{
  "num_hidden_layers": 12,
  "n_experts": 64,
  "d_expert": 48,
  "d_shared_expert": 0,
  "hidden_act": "swiglu",
  "moe_layers": [1, 2, 3, 4, 5, 6, 7, 8, 9, 10, 11],
  "router_score": "softmax",
  "router_z_loss": 0.001,
  "vocab_size": 8192,
  "norm": "layernorm",
  "tie_word_embeddings": false,
  "optimizer": "adam_hyperball",
  "beta1": 0.9,
  "max_steps": 8427,
  "dataset": "wikipedia_en"
}
Below are experts of layer 2 (counted from 0) of a mixture-of-experts language model. Rows are named router (the router's row for the expert), gate (a neuron's input weights, with its number), up (a neuron's input weights, with its number), down (a neuron's output weights, with its number) and show model dimensions 0-159. Each number is 50 + 12 x the weight over its row's rms, rounded and kept within 0 to 99.
Before each expert's rows: "comes before" lists some tokens at least twice as common just after its tokens as in all text. This comes from a sample of Wikipedia text that the model never trained on. Tokens count by the router's weight.

# expert 57
comes before: " The", " In", " He", "==", " It", " This"
router:48 71 48 68 52 71 67 39 51 62 59 42 37 51 44 57 69 50 49 42 69 49 50 40 35 37 42 31 71 29 74 57 67 58 29 63 54 53 37 47 68 46 51 52 35 56 37 30 59 51 37 42 40 60 57 66 42 59 69 80 55 41 58 39 29 53 39 33 29 58 37 40 62 34 33 48 50 41 53 35 39 60 63 43 62 49 53 42 27 63 52 53 27 39 43 58 65 45 68 57 49 56 51 43 53 48 62 38 58 52 63 64 54 63 48 37 50 51 57 39 61 68 30 50 21 45 51 58 46 30 49 71 44 47 55 47 51 63 57 28 44 43 48 38 54 27 71 43 58 44 43 59 62 36 44 49 61 56 64 30
gate0:45 65 53 49 36 56 67 58 59 45 46 50 53 43 54 54 63 50 57 39 63 32 53 66 48 43 67 45 46 41 70 31 30 79 56 52 66 42 44 56 52 42 55 62 35 60 54 30 72 55 50 53 42 41 29 63 55 64 54 77 66 46 63 43 49 61 48 41 54 46 40 35 37 64 65 45 36 43 42 65 50 51 48 58 39 55 51 48 37 53 46 52 66 51 48 46 48 62 68 33 43 50 53 28 63 36 50 45 34 63 52 52 61 51 61 47 41 31 36 37 34 62 34 41 33 50 48 62 20 63 66 56 44 51 34 51 34 43 62 57 36 41 61 68 03 44 48 54 47 60 27 65 64 60 76 44 48 53 69 39
up0:49 60 49 48 43 67 53 60 35 42 51 67 51 43 67 39 35 41 71 37 64 25 49 66 44 41 63 52 43 36 44 31 34 56 43 40 69 41 61 50 52 32 53 53 45 66 53 19 77 39 47 47 31 56 34 31 60 67 43 83 63 36 54 61 37 35 47 24 54 39 51 33 56 61 57 51 53 57 48 41 68 57 47 64 62 57 52 34 31 64 46 49 49 53 41 38 40 46 75 31 36 55 41 46 52 37 56 67 49 44 73 69 45 48 55 38 43 33 45 48 62 67 57 32 36 71 47 47 27 48 61 58 37 55 49 45 50 35 54 65 54 49 59 56 51 44 62 68 49 55 58 68 61 60 60 57 49 31 51 28
down0:49 53 48 50 51 44 39 55 64 66 17 23 45 37 70 50 67 38 39 51 55 53 66 65 17 65 64 42 32 47 55 20 48 60 67 52 69 43 48 37 71 45 44 57 47 63 51 43 50 51 59 61 44 43 43 50 65 57 44 53 52 43 59 30 42 41 41 69 52 53 64 43 21 64 58 56 63 48 41 63 45 73 36 41 40 68 38 56 55 54 56 63 54 65 34 55 47 49 62 28 39 57 38 61 42 46 57 51 50 46 53 38 74 46 43 55 44 40 59 70 44 49 30 49 57 49 47 72 66 44 71 43 54 57 38 29 27 41 54 61 62 65 59 61 43 60 57 44 23 60 52 59 47 39 46 51 43 22 48 49
gate1:56 31 55 52 58 65 64 42 54 42 38 44 41 38 73 49 50 36 81 57 70 28 34 53 32 39 65 30 66 53 68 36 32 68 49 50 69 54 51 56 77 39 29 65 43 54 64 21 47 44 34 55 50 65 44 51 35 42 67 56 65 50 51 58 45 52 52 38 36 37 58 44 48 63 37 47 66 53 27 61 44 46 42 42 54 47 62 41 47 55 55 46 40 47 56 57 42 45 73 45 72 72 52 27 65 42 59 58 39 30 53 54 65 47 53 50 48 43 57 37 48 42 51 47 35 45 46 44 30 63 63 55 41 43 39 68 52 57 46 41 60 43 38 60 29 36 29 48 78 57 48 63 74 59 48 65 58 51 45 48
up1:47 38 27 41 65 36 43 40 47 43 59 50 60 65 38 67 37 67 42 64 23 75 50 36 51 57 47 55 46 50 34 60 61 54 71 48 39 60 41 46 35 48 41 57 43 35 37 66 37 47 37 50 62 39 55 37 50 45 56 15 39 70 50 62 69 58 69 61 36 57 67 38 53 38 42 51 62 56 54 45 42 44 78 54 47 34 37 44 72 49 55 38 43 50 52 37 59 37 14 71 60 41 58 52 40 56 36 60 53 66 37 40 50 66 55 61 56 62 60 51 45 39 35 56 61 43 66 60 64 45 53 50 54 50 75 59 36 42 55 66 58 59 56 29 65 74 48 44 59 49 53 36 29 48 43 40 65 56 48 57
down1:63 51 58 45 59 46 56 48 33 62 41 43 58 63 40 55 28 61 55 43 47 43 74 37 63 54 37 53 63 57 31 50 65 37 43 46 45 52 38 52 50 36 49 45 49 28 62 44 65 63 60 34 38 36 60 40 56 59 53 59 32 44 46 52 55 53 69 43 94 57 30 50 61 22 33 42 48 34 57 43 52 41 76 67 51 47 53 31 63 52 38 43 66 37 75 51 37 43 48 69 46 27 38 40 49 43 44 63 56 41 61 67 52 54 60 30 64 53 67 41 66 55 54 65 62 47 57 61 65 69 23 45 39 36 54 44 47 49 32 43 36 52 66 41 43 50 65 36 54 54 55 48 44 47 67 30 50 66 33 65
gate2:42 24 64 64 37 46 77 24 54 46 60 23 49 68 54 48 39 48 51 36 67 42 53 61 61 35 43 41 52 37 52 51 64 60 40 39 53 69 40 44 55 70 62 54 45 56 47 20 27 64 44 59 66 56 66 47 45 68 49 57 39 37 51 63 45 45 37 30 45 49 66 45 31 59 31 55 43 55 44 45 47 41 28 66 59 50 42 52 43 54 59 41 34 53 61 55 52 51 64 52 40 28 61 54 57 69 61 34 46 36 66 43 50 60 47 49 51 39 45 66 57 60 31 36 35 75 46 51 63 24 35 41 22 48 55 70 48 77 50 51 40 60 41 48 61 37 57 49 67 36 56 27 47 44 50 52 44 44 44 44
up2:73 62 48 44 57 80 22 74 43 56 47 67 58 48 49 67 53 58 29 65 31 50 37 50 78 60 57 70 49 50 45 56 35 45 48 52 43 48 53 54 51 05 37 30 43 47 62 56 57 36 42 29 47 40 39 56 30 39 52 49 65 58 42 32 66 41 60 66 53 37 53 54 55 47 51 54 68 51 43 56 57 65 66 53 60 57 52 51 70 49 50 55 66 48 41 49 55 44 36 55 55 65 60 33 42 63 46 61 25 74 37 61 43 44 69 43 51 45 70 49 46 39 62 47 50 40 69 37 39 66 52 54 60 49 56 41 70 27 42 49 50 58 48 48 45 45 43 49 23 30 42 51 52 43 43 69 62 52 42 61
down2:56 41 69 20 56 41 52 88 72 45 47 52 61 58 34 61 65 45 48 46 43 74 42 36 48 63 59 51 46 55 31 59 43 40 40 62 62 57 66 46 53 26 45 36 50 56 19 46 63 52 63 17 53 45 50 51 66 48 39 47 43 53 36 49 60 41 32 63 57 39 36 37 48 19 34 40 55 31 47 43 46 67 44 55 53 54 55 46 37 62 46 46 50 56 46 43 57 55 20 35 59 43 37 45 56 37 52 56 48 44 47 42 54 37 40 50 70 50 43 49 38 53 68 74 55 49 65 77 57 41 81 51 43 48 58 43 58 46 62 54 57 34 37 45 53 41 64 39 49 52 42 38 63 48 36 41 63 63 53 73
gate3:66 61 67 57 37 38 57 50 55 44 54 51 66 55 52 34 48 57 71 59 40 13 26 60 57 64 38 69 50 59 38 53 44 36 50 66 55 51 46 39 56 57 37 55 45 57 65 66 56 58 59 46 40 49 43 57 46 54 53 50 49 65 65 44 52 44 29 38 60 51 33 63 51 25 56 39 40 43 45 60 37 54 51 24 63 20 50 46 52 53 66 56 50 44 42 59 56 64 40 47 58 27 65 63 56 39 46 67 50 63 64 42 55 39 38 47 43 25 46 72 46 44 61 55 76 62 25 30 61 39 21 50 44 64 64 42 50 19 58 39 52 54 37 35 43 61 53 26 46 42 52 38 70 39 60 55 56 43 60 48
up3:33 32 27 72 65 30 70 50 56 68 30 53 47 44 46 32 64 37 37 37 54 43 37 42 49 34 59 58 41 43 54 55 64 58 51 53 39 33 55 57 26 65 44 33 42 70 57 49 44 39 47 51 56 62 55 47 63 55 64 65 64 55 53 49 56 57 38 56 63 60 64 79 44 45 43 56 44 55 66 44 48 38 82 58 54 47 44 54 48 54 35 67 42 53 72 42 38 41 49 51 28 68 60 51 48 17 43 41 63 65 63 68 44 37 39 49 51 55 39 53 63 53 53 50 51 48 71 49 32 44 61 41 39 65 31 49 32 40 54 49 58 55 35 49 61 59 38 49 19 56 32 29 36 48 57 71 60 59 41 48
down3:60 34 69 32 46 46 61 72 51 24 61 68 63 58 37 53 48 65 52 41 57 40 42 39 46 32 49 36 57 47 50 45 65 53 20 48 49 51 66 38 54 58 49 35 51 59 62 41 44 70 56 59 56 49 64 74 48 57 36 40 57 45 62 46 33 47 50 59 60 66 34 54 44 72 27 54 57 56 31 64 37 32 68 35 36 52 41 33 67 40 41 43 44 56 64 58 26 66 30 49 50 37 59 45 68 58 46 65 63 32 38 46 71 56 51 38 54 62 73 40 47 51 42 51 43 54 43 40 49 66 52 46 39 58 52 50 54 36 82 66 39 46 45 37 55 30 52 39 71 46 62 39 36 33 42 41 46 68 60 53

# expert 55
comes before: " and", " which", " the", " but", " he", " a"
router:44 64 58 68 61 72 68 28 52 63 43 42 39 39 46 59 50 63 59 36 63 49 28 46 42 32 42 46 57 28 70 49 67 59 32 53 42 50 38 45 59 45 52 55 44 52 45 30 55 60 37 40 41 74 65 55 40 74 64 71 57 53 42 40 44 71 52 44 39 50 50 45 66 53 31 54 44 48 55 38 49 42 77 54 61 38 53 36 51 77 65 50 33 59 55 57 55 39 74 58 46 70 64 34 79 45 55 27 64 38 55 65 56 55 47 46 43 71 52 40 50 48 27 61 38 32 61 57 33 41 51 58 48 45 42 45 53 60 61 34 39 37 64 33 48 46 46 40 60 59 37 55 56 33 46 35 60 62 74 40
gate0:37 24 54 38 51 30 46 57 62 64 69 61 39 32 55 38 61 37 40 56 44 53 64 63 40 30 55 36 50 37 63 42 51 70 44 46 62 42 76 61 42 59 58 39 59 42 55 66 59 45 38 65 70 53 36 63 66 55 47 50 50 55 51 40 44 52 17 56 45 48 58 46 43 39 50 37 41 34 60 60 45 28 27 42 56 42 45 56 46 50 39 54 32 39 56 47 59 51 66 42 82 36 42 56 39 33 53 47 52 53 71 67 62 41 42 42 64 62 59 44 63 55 60 54 27 40 52 66 75 23 65 42 65 67 55 48 47 49 51 59 62 44 68 72 48 49 52 59 54 60 65 40 52 56 44 20 34 45 49 61
up0:29 48 41 39 53 41 69 57 58 63 46 30 58 57 42 58 50 62 75 37 54 54 56 69 65 43 52 44 60 68 35 41 58 68 64 48 18 51 54 45 47 41 36 70 59 52 43 50 55 54 50 40 25 35 58 63 53 38 50 64 66 54 10 33 58 54 71 60 48 67 36 56 34 58 75 44 44 46 74 46 49 45 54 44 39 25 33 54 59 67 58 51 61 52 41 39 46 49 37 57 46 51 49 21 26 42 61 67 33 47 37 44 42 60 50 68 31 58 50 37 55 51 38 55 56 52 59 57 31 41 63 55 55 34 42 48 31 48 54 61 51 64 24 49 51 45 41 59 50 57 44 64 61 53 56 62 66 56 55 56
down0:31 48 59 41 50 34 55 84 57 40 40 26 43 53 64 61 52 58 60 43 35 42 45 34 37 43 43 41 58 61 46 35 53 59 54 52 63 59 93 52 30 63 23 50 48 30 49 57 55 62 49 49 63 45 50 61 52 46 44 12 28 51 48 49 68 64 50 78 71 60 55 38 46 51 42 31 49 44 58 45 51 53 45 48 31 49 50 48 53 36 58 59 51 43 76 52 50 49 46 59 44 60 52 53 57 32 48 53 61 47 47 39 55 42 35 52 68 40 37 45 38 56 46 62 50 49 51 70 57 65 51 42 52 40 53 43 63 38 66 49 31 46 53 59 33 49 60 26 40 84 59 74 52 41 68 58 50 44 40 67
gate1:62 72 62 54 76 60 62 34 52 47 47 46 77 24 62 59 45 32 37 53 42 59 53 47 35 55 37 47 57 63 83 50 64 39 56 42 61 63 33 43 56 30 46 67 51 37 54 29 58 52 56 51 50 52 66 44 69 65 46 47 44 35 52 55 47 58 55 60 35 38 49 31 46 63 49 59 40 61 48 38 49 47 47 63 31 62 44 36 53 41 50 56 57 56 41 65 56 52 38 35 58 43 45 43 68 42 44 88 37 34 34 48 58 52 63 48 42 64 57 40 43 57 44 34 54 35 38 43 61 42 67 71 60 79 35 46 20 59 46 55 51 61 22 39 53 54 57 48 54 36 49 49 57 47 50 58 72 37 64 36
up1:37 39 46 48 38 63 28 59 58 43 47 77 16 70 55 60 43 52 59 50 52 57 39 42 45 31 44 74 57 41 22 42 54 73 64 45 63 67 47 59 62 54 63 26 54 52 39 64 51 61 38 47 62 62 29 41 42 34 51 43 84 60 54 49 46 55 56 38 57 58 51 69 44 59 35 40 49 50 40 55 54 59 63 42 41 60 68 54 61 33 36 46 24 53 67 52 62 37 58 47 50 53 59 47 44 69 38 49 47 52 32 69 46 27 54 40 57 56 58 58 39 59 57 68 59 58 57 57 22 67 41 41 23 39 60 55 66 35 60 33 41 36 66 50 49 43 49 41 38 58 67 52 43 55 45 41 50 48 33 56
down1:53 46 78 33 33 36 73 68 53 31 51 81 56 30 20 47 59 36 51 57 46 42 57 44 41 52 44 51 77 39 57 59 42 49 49 59 79 68 41 37 75 51 45 45 53 43 49 52 59 48 36 50 38 59 31 26 43 57 40 53 44 22 48 50 42 46 59 49 64 49 56 69 39 49 55 47 37 53 64 49 48 51 60 37 51 23 70 66 54 50 51 59 50 61 35 42 62 53 57 47 67 58 64 41 48 39 52 42 43 49 42 56 35 37 43 33 51 55 67 42 45 72 54 69 41 39 39 28 50 49 43 45 32 67 36 61 48 65 53 46 49 52 61 41 57 39 73 53 70 40 54 54 46 49 56 65 20 48 56 60
gate2:45 36 60 59 56 51 64 45 33 15 29 52 46 50 52 54 37 56 50 60 71 52 67 61 42 41 34 46 54 75 40 45 34 43 59 35 47 53 61 38 39 68 64 48 60 53 33 52 38 82 47 35 56 49 44 53 47 35 41 46 47 55 47 48 33 45 73 50 43 49 56 57 62 59 56 63 57 65 41 20 51 64 62 36 50 55 69 58 70 28 54 50 37 50 48 59 60 69 40 52 36 74 50 64 24 61 42 39 46 39 36 52 36 50 44 60 53 26 31 33 68 57 47 60 60 68 42 49 60 43 57 47 34 51 72 53 63 54 48 54 50 66 72 43 51 30 57 57 49 65 57 73 44 51 57 46 26 54 40 59
up2:50 54 54 50 42 50 56 45 60 89 50 48 54 34 46 54 59 68 58 55 47 45 35 38 24 34 48 45 44 44 38 55 61 48 38 59 51 56 33 55 58 38 54 62 33 36 44 49 58 41 68 51 40 25 43 58 46 46 49 63 39 48 22 53 56 61 57 78 45 49 42 44 35 41 47 45 58 47 58 60 37 13 51 53 50 48 28 20 31 53 59 58 47 19 63 72 44 65 55 53 59 51 50 65 50 53 66 46 58 75 39 29 52 56 77 36 48 46 64 48 41 32 67 35 67 54 43 50 57 64 42 39 81 62 56 60 47 61 47 54 45 42 57 38 56 36 46 32 53 46 49 50 47 37 39 42 36 44 64 47
down2:49 38 82 47 67 32 57 41 39 41 54 64 70 46 63 53 42 36 50 65 45 51 47 49 64 40 51 64 71 39 44 66 71 56 41 57 49 45 26 39 63 26 61 33 57 42 49 54 51 64 51 27 62 46 46 47 49 54 47 63 28 39 39 68 22 61 37 47 55 61 36 52 41 41 21 40 56 35 56 49 46 54 51 48 58 51 57 46 72 36 44 34 51 47 56 57 35 81 50 36 42 45 39 76 49 43 59 57 53 67 62 46 54 45 53 29 54 51 67 43 05 46 49 51 61 48 44 60 51 45 58 41 39 59 55 53 69 43 57 52 25 39 49 63 48 64 63 58 56 64 45 44 37 51 59 31 63 47 56 49
gate3:37 59 51 73 61 59 50 45 45 53 51 39 51 64 58 69 56 77 69 46 45 61 68 35 33 55 49 54 52 52 30 68 37 42 44 53 35 48 33 35 77 64 55 60 24 49 51 54 53 51 42 40 48 48 65 60 39 76 55 52 45 48 52 62 28 48 50 35 45 45 57 44 48 46 36 41 37 38 50 45 36 38 53 46 55 22 68 41 43 36 40 50 66 56 56 58 82 36 49 55 41 48 46 35 53 51 63 67 40 62 49 52 47 71 43 31 49 79 31 41 69 62 46 28 68 61 58 44 46 47 42 60 45 34 50 53 49 58 58 27 33 48 37 27 41 35 67 54 49 42 55 59 55 38 46 57 82 55 47 39
up3:44 39 66 67 58 49 41 57 47 63 62 44 47 49 54 52 39 39 37 58 42 18 52 83 62 33 46 53 45 55 41 58 35 50 21 47 55 57 59 36 48 54 28 39 44 43 57 32 42 41 63 42 60 51 54 51 43 54 46 58 54 67 41 44 53 39 33 53 50 56 65 66 63 56 49 58 62 49 62 77 44 41 45 61 34 76 44 70 46 34 79 49 19 42 38 61 50 43 18 54 57 45 80 50 49 45 47 61 47 34 49 57 69 55 62 45 23 37 41 46 47 42 54 76 49 46 42 48 50 32 28 62 54 57 24 54 36 45 55 59 50 61 54 63 49 47 62 49 67 34 57 44 46 32 47 47 53 46 63 48
down3:63 49 45 34 43 38 53 53 22 43 48 49 50 69 62 45 54 45 57 47 46 74 51 41 19 53 48 43 41 32 60 59 70 47 51 43 62 39 40 50 60 59 37 49 35 37 48 61 43 40 37 69 44 47 72 37 49 68 46 52 60 63 60 53 44 35 63 48 42 33 65 46 36 38 77 71 47 60 53 53 42 58 34 36 69 34 75 42 41 85 38 40 54 57 29 32 48 63 62 56 52 47 59 51 32 54 58 51 66 64 60 37 43 52 48 59 57 73 42 59 33 35 38 56 55 60 47 62 60 50 61 35 39 52 62 28 52 39 53 37 30 47 56 44 42 47 75 61 36 55 32 68 65 50 43 63 65 55 48 58

# expert 19
comes before: " |", ",", "–", "\n", ")\n", ")"
router:41 51 52 59 48 60 66 47 64 48 68 39 52 43 47 57 70 54 60 61 64 59 32 50 47 48 53 46 67 42 60 66 59 36 43 56 51 55 45 38 53 55 61 58 46 45 32 38 50 58 45 42 41 63 39 50 50 47 68 64 76 54 34 31 41 88 59 42 30 52 31 57 47 46 37 41 33 40 52 36 32 57 49 46 43 45 55 24 40 65 50 38 34 52 49 56 67 36 56 65 62 55 67 45 57 47 60 47 46 53 47 63 62 62 42 44 49 66 39 34 39 50 38 46 42 49 64 79 35 54 45 71 46 31 29 64 36 72 78 52 39 26 53 43 38 32 56 37 61 51 49 66 64 19 48 36 57 67 61 44
gate0:53 43 57 61 52 63 61 51 59 62 58 43 71 40 70 52 58 49 55 69 58 31 35 59 54 59 64 44 48 55 51 62 44 48 55 58 42 39 40 33 41 54 59 45 38 44 30 48 35 73 52 53 51 49 54 67 51 60 55 60 47 44 50 57 61 63 30 45 32 47 38 53 77 28 54 45 65 30 56 48 27 26 43 27 42 57 59 39 46 76 71 63 64 34 58 50 71 66 55 52 60 52 72 65 54 47 55 40 59 56 41 41 42 21 54 32 41 57 43 26 61 32 51 53 37 51 43 75 38 52 40 75 29 62 40 52 38 64 61 58 52 41 54 48 47 47 55 44 58 51 52 55 58 14 45 41 43 37 31 52
up0:59 65 41 58 53 44 36 42 45 58 38 55 35 62 46 57 35 66 46 13 47 78 44 25 47 46 45 51 44 41 53 40 49 62 59 55 35 60 67 48 57 32 52 43 61 67 56 44 58 31 43 62 61 51 51 41 54 58 32 33 46 65 52 33 40 42 68 50 47 57 64 59 38 49 46 81 43 71 40 42 49 59 55 46 46 43 50 56 42 30 32 42 63 65 38 71 66 47 45 40 62 51 44 54 48 52 32 52 50 66 70 65 59 83 60 59 79 44 58 69 50 67 47 48 40 33 45 35 64 40 65 26 57 57 46 49 66 63 31 46 41 50 68 43 64 41 33 53 51 57 31 50 42 71 53 54 61 57 47 62
down0:56 32 54 47 40 38 62 43 25 63 61 46 37 56 41 39 64 60 40 57 34 40 71 34 44 74 43 50 34 33 60 61 69 39 40 42 53 56 41 58 39 50 56 42 46 66 34 52 49 41 53 36 58 55 57 58 31 58 54 48 29 59 83 54 35 58 35 61 53 63 33 42 55 37 53 46 19 57 59 48 74 56 45 53 51 41 53 55 62 68 28 44 42 38 56 45 42 45 60 65 41 53 44 53 58 34 47 37 47 60 37 50 53 84 56 55 42 57 67 50 35 71 45 41 57 58 59 56 55 37 73 44 49 51 41 34 41 50 52 47 60 64 61 19 48 79 51 43 60 44 57 54 57 54 64 49 68 78 48 67
gate1:31 29 47 50 48 49 34 53 38 50 45 57 58 53 54 65 31 59 37 42 48 41 59 63 47 46 49 56 36 37 48 39 64 52 29 64 61 53 58 52 53 34 51 47 48 56 59 61 45 66 49 25 41 51 44 44 46 38 46 33 61 61 38 38 46 51 50 52 50 58 71 69 41 42 60 45 45 42 58 44 47 52 49 30 64 35 29 63 79 68 29 41 61 62 28 44 54 39 39 41 65 64 81 21 54 48 49 57 63 71 59 62 66 46 30 63 60 53 35 66 76 51 65 56 61 47 48 49 32 35 50 41 49 33 59 19 40 54 49 50 33 45 70 66 65 44 56 46 65 42 53 44 49 32 36 58 43 40 65 67
up1:68 60 31 58 45 26 69 31 54 70 60 45 45 59 40 32 69 59 76 70 52 34 55 43 56 50 53 62 63 53 52 46 48 60 64 55 33 52 37 37 42 32 25 45 54 59 53 46 51 64 49 48 49 31 51 48 59 52 63 68 43 45 53 66 46 56 52 62 53 55 42 34 31 36 40 50 33 56 58 79 49 36 61 45 44 47 45 66 21 61 43 35 42 60 56 48 20 56 52 49 52 41 47 56 41 38 49 39 56 35 62 33 55 47 45 40 23 46 47 53 39 38 46 59 34 47 66 47 44 51 60 46 49 35 62 30 53 54 45 54 74 47 37 33 66 93 56 68 61 61 41 49 48 57 63 62 51 40 47 53
down1:54 27 57 38 57 56 36 62 44 52 56 54 29 78 71 35 27 47 65 47 56 59 50 51 51 44 52 56 40 69 59 76 15 66 64 38 54 50 17 34 48 48 39 48 59 45 67 32 35 33 64 52 58 38 57 45 47 40 60 51 45 45 35 82 43 55 53 43 41 58 64 61 56 42 53 72 58 45 41 57 36 64 28 53 31 31 39 49 55 44 55 68 47 23 35 48 53 54 45 67 56 61 51 56 53 41 68 34 53 41 41 52 39 23 63 33 52 48 43 41 59 61 43 34 55 40 42 54 59 51 69 42 46 59 53 69 68 53 41 42 48 30 48 45 42 60 51 47 43 49 45 63 66 47 40 28 57 48 51 49
gate2:40 57 39 53 52 58 54 51 44 60 43 63 47 50 40 53 30 38 34 59 48 49 44 42 55 54 21 68 50 52 54 53 37 47 35 49 52 58 45 35 43 51 59 44 54 75 58 41 56 35 48 62 39 48 48 56 59 52 52 48 76 38 44 36 50 41 24 50 52 71 60 55 43 44 41 49 56 63 50 44 31 68 56 41 79 58 34 74 40 60 65 49 75 26 46 54 75 59 53 51 68 35 43 34 45 34 61 54 59 46 35 51 42 91 73 44 44 40 57 43 58 39 48 54 63 62 47 59 39 57 61 72 60 61 61 44 28 58 66 48 53 38 61 26 67 51 35 32 36 41 49 30 58 51 41 44 53 69 39 67
up2:39 56 34 45 42 38 47 51 46 61 36 50 58 53 48 51 44 60 43 59 53 63 24 63 55 37 47 43 50 72 53 55 58 41 83 54 34 71 47 49 52 69 47 55 62 56 52 60 81 31 44 39 52 50 39 70 34 50 59 37 64 33 42 37 55 49 39 53 43 66 63 21 55 54 44 50 53 48 68 37 41 76 40 40 51 61 46 81 38 38 48 29 64 33 40 64 46 62 53 53 41 50 29 43 43 05 58 53 33 38 58 46 37 40 45 37 42 64 56 24 51 50 33 72 54 46 49 51 51 41 34 37 53 68 38 50 38 37 54 53 47 52 59 41 65 39 38 43 56 53 55 40 57 45 58 49 37 57 64 56
down2:43 42 50 65 60 84 47 19 53 70 53 29 32 27 61 51 46 50 62 52 43 48 53 60 34 41 51 41 72 54 41 32 45 32 36 53 49 59 59 56 51 54 40 52 51 50 46 29 66 42 42 59 46 51 61 57 75 59 35 38 71 57 46 62 51 64 75 45 49 40 58 64 64 64 36 48 72 63 54 38 48 46 59 58 46 60 52 43 29 61 36 71 37 61 34 49 44 40 53 44 31 68 49 53 63 56 49 41 53 51 67 47 64 49 61 47 52 48 42 50 63 36 48 61 32 53 53 51 27 54 45 51 30 56 33 63 45 51 55 72 67 45 28 50 43 38 40 59 57 36 64 87 49 50 47 49 47 56 47 22
gate3:46 39 68 40 49 43 32 65 59 47 54 56 73 63 46 43 38 40 67 63 53 74 64 52 41 28 49 32 59 59 56 62 70 31 40 36 50 44 55 47 38 47 40 49 40 71 27 46 61 41 49 38 54 47 64 45 51 47 55 38 71 47 28 20 42 43 49 43 55 74 62 56 56 35 73 50 50 66 65 48 53 39 41 42 65 55 23 59 30 29 45 54 40 45 49 55 29 47 41 65 42 58 54 59 52 55 61 41 51 55 60 43 49 74 60 41 36 43 46 19 49 60 46 49 53 55 55 63 43 45 66 56 50 30 50 45 60 56 53 49 61 65 65 53 58 57 38 36 47 54 57 34 41 54 91 57 46 72 41 61
up3:64 38 49 70 75 47 56 50 58 46 62 43 45 43 47 71 54 63 60 51 60 43 61 67 42 63 51 43 51 58 50 44 57 62 62 61 54 67 44 73 56 58 41 52 45 18 47 49 36 67 40 58 64 62 34 45 41 52 48 43 43 58 77 35 60 48 76 53 56 51 54 56 56 48 55 34 49 54 52 67 55 70 47 45 50 39 57 54 75 39 72 30 42 48 43 53 68 38 38 62 53 63 48 34 61 50 31 38 32 36 46 46 69 33 30 58 74 36 64 54 61 51 34 49 64 47 40 55 64 49 53 06 36 57 55 39 54 43 43 34 44 54 52 58 47 35 31 44 65 63 52 26 52 66 36 43 62 42 49 44
down3:51 46 48 37 53 53 11 54 60 52 57 59 52 55 46 48 28 47 49 48 42 38 43 49 39 53 47 45 36 45 51 68 32 79 61 41 48 49 41 65 41 65 51 57 55 56 56 67 43 49 42 43 57 48 28 57 51 50 74 39 41 46 55 73 49 60 45 47 46 65 45 57 60 49 39 48 67 52 42 42 48 29 31 59 34 46 48 28 66 52 41 61 48 77 58 33 48 49 57 49 64 64 67 58 72 58 37 52 39 49 40 76 49 31 22 66 70 78 24 57 43 46 69 49 45 61 53 67 50 63 32 37 45 31 41 56 54 54 39 38 56 60 59 52 41 35 57 66 40 49 51 71 46 27 36 44 60 62 41 33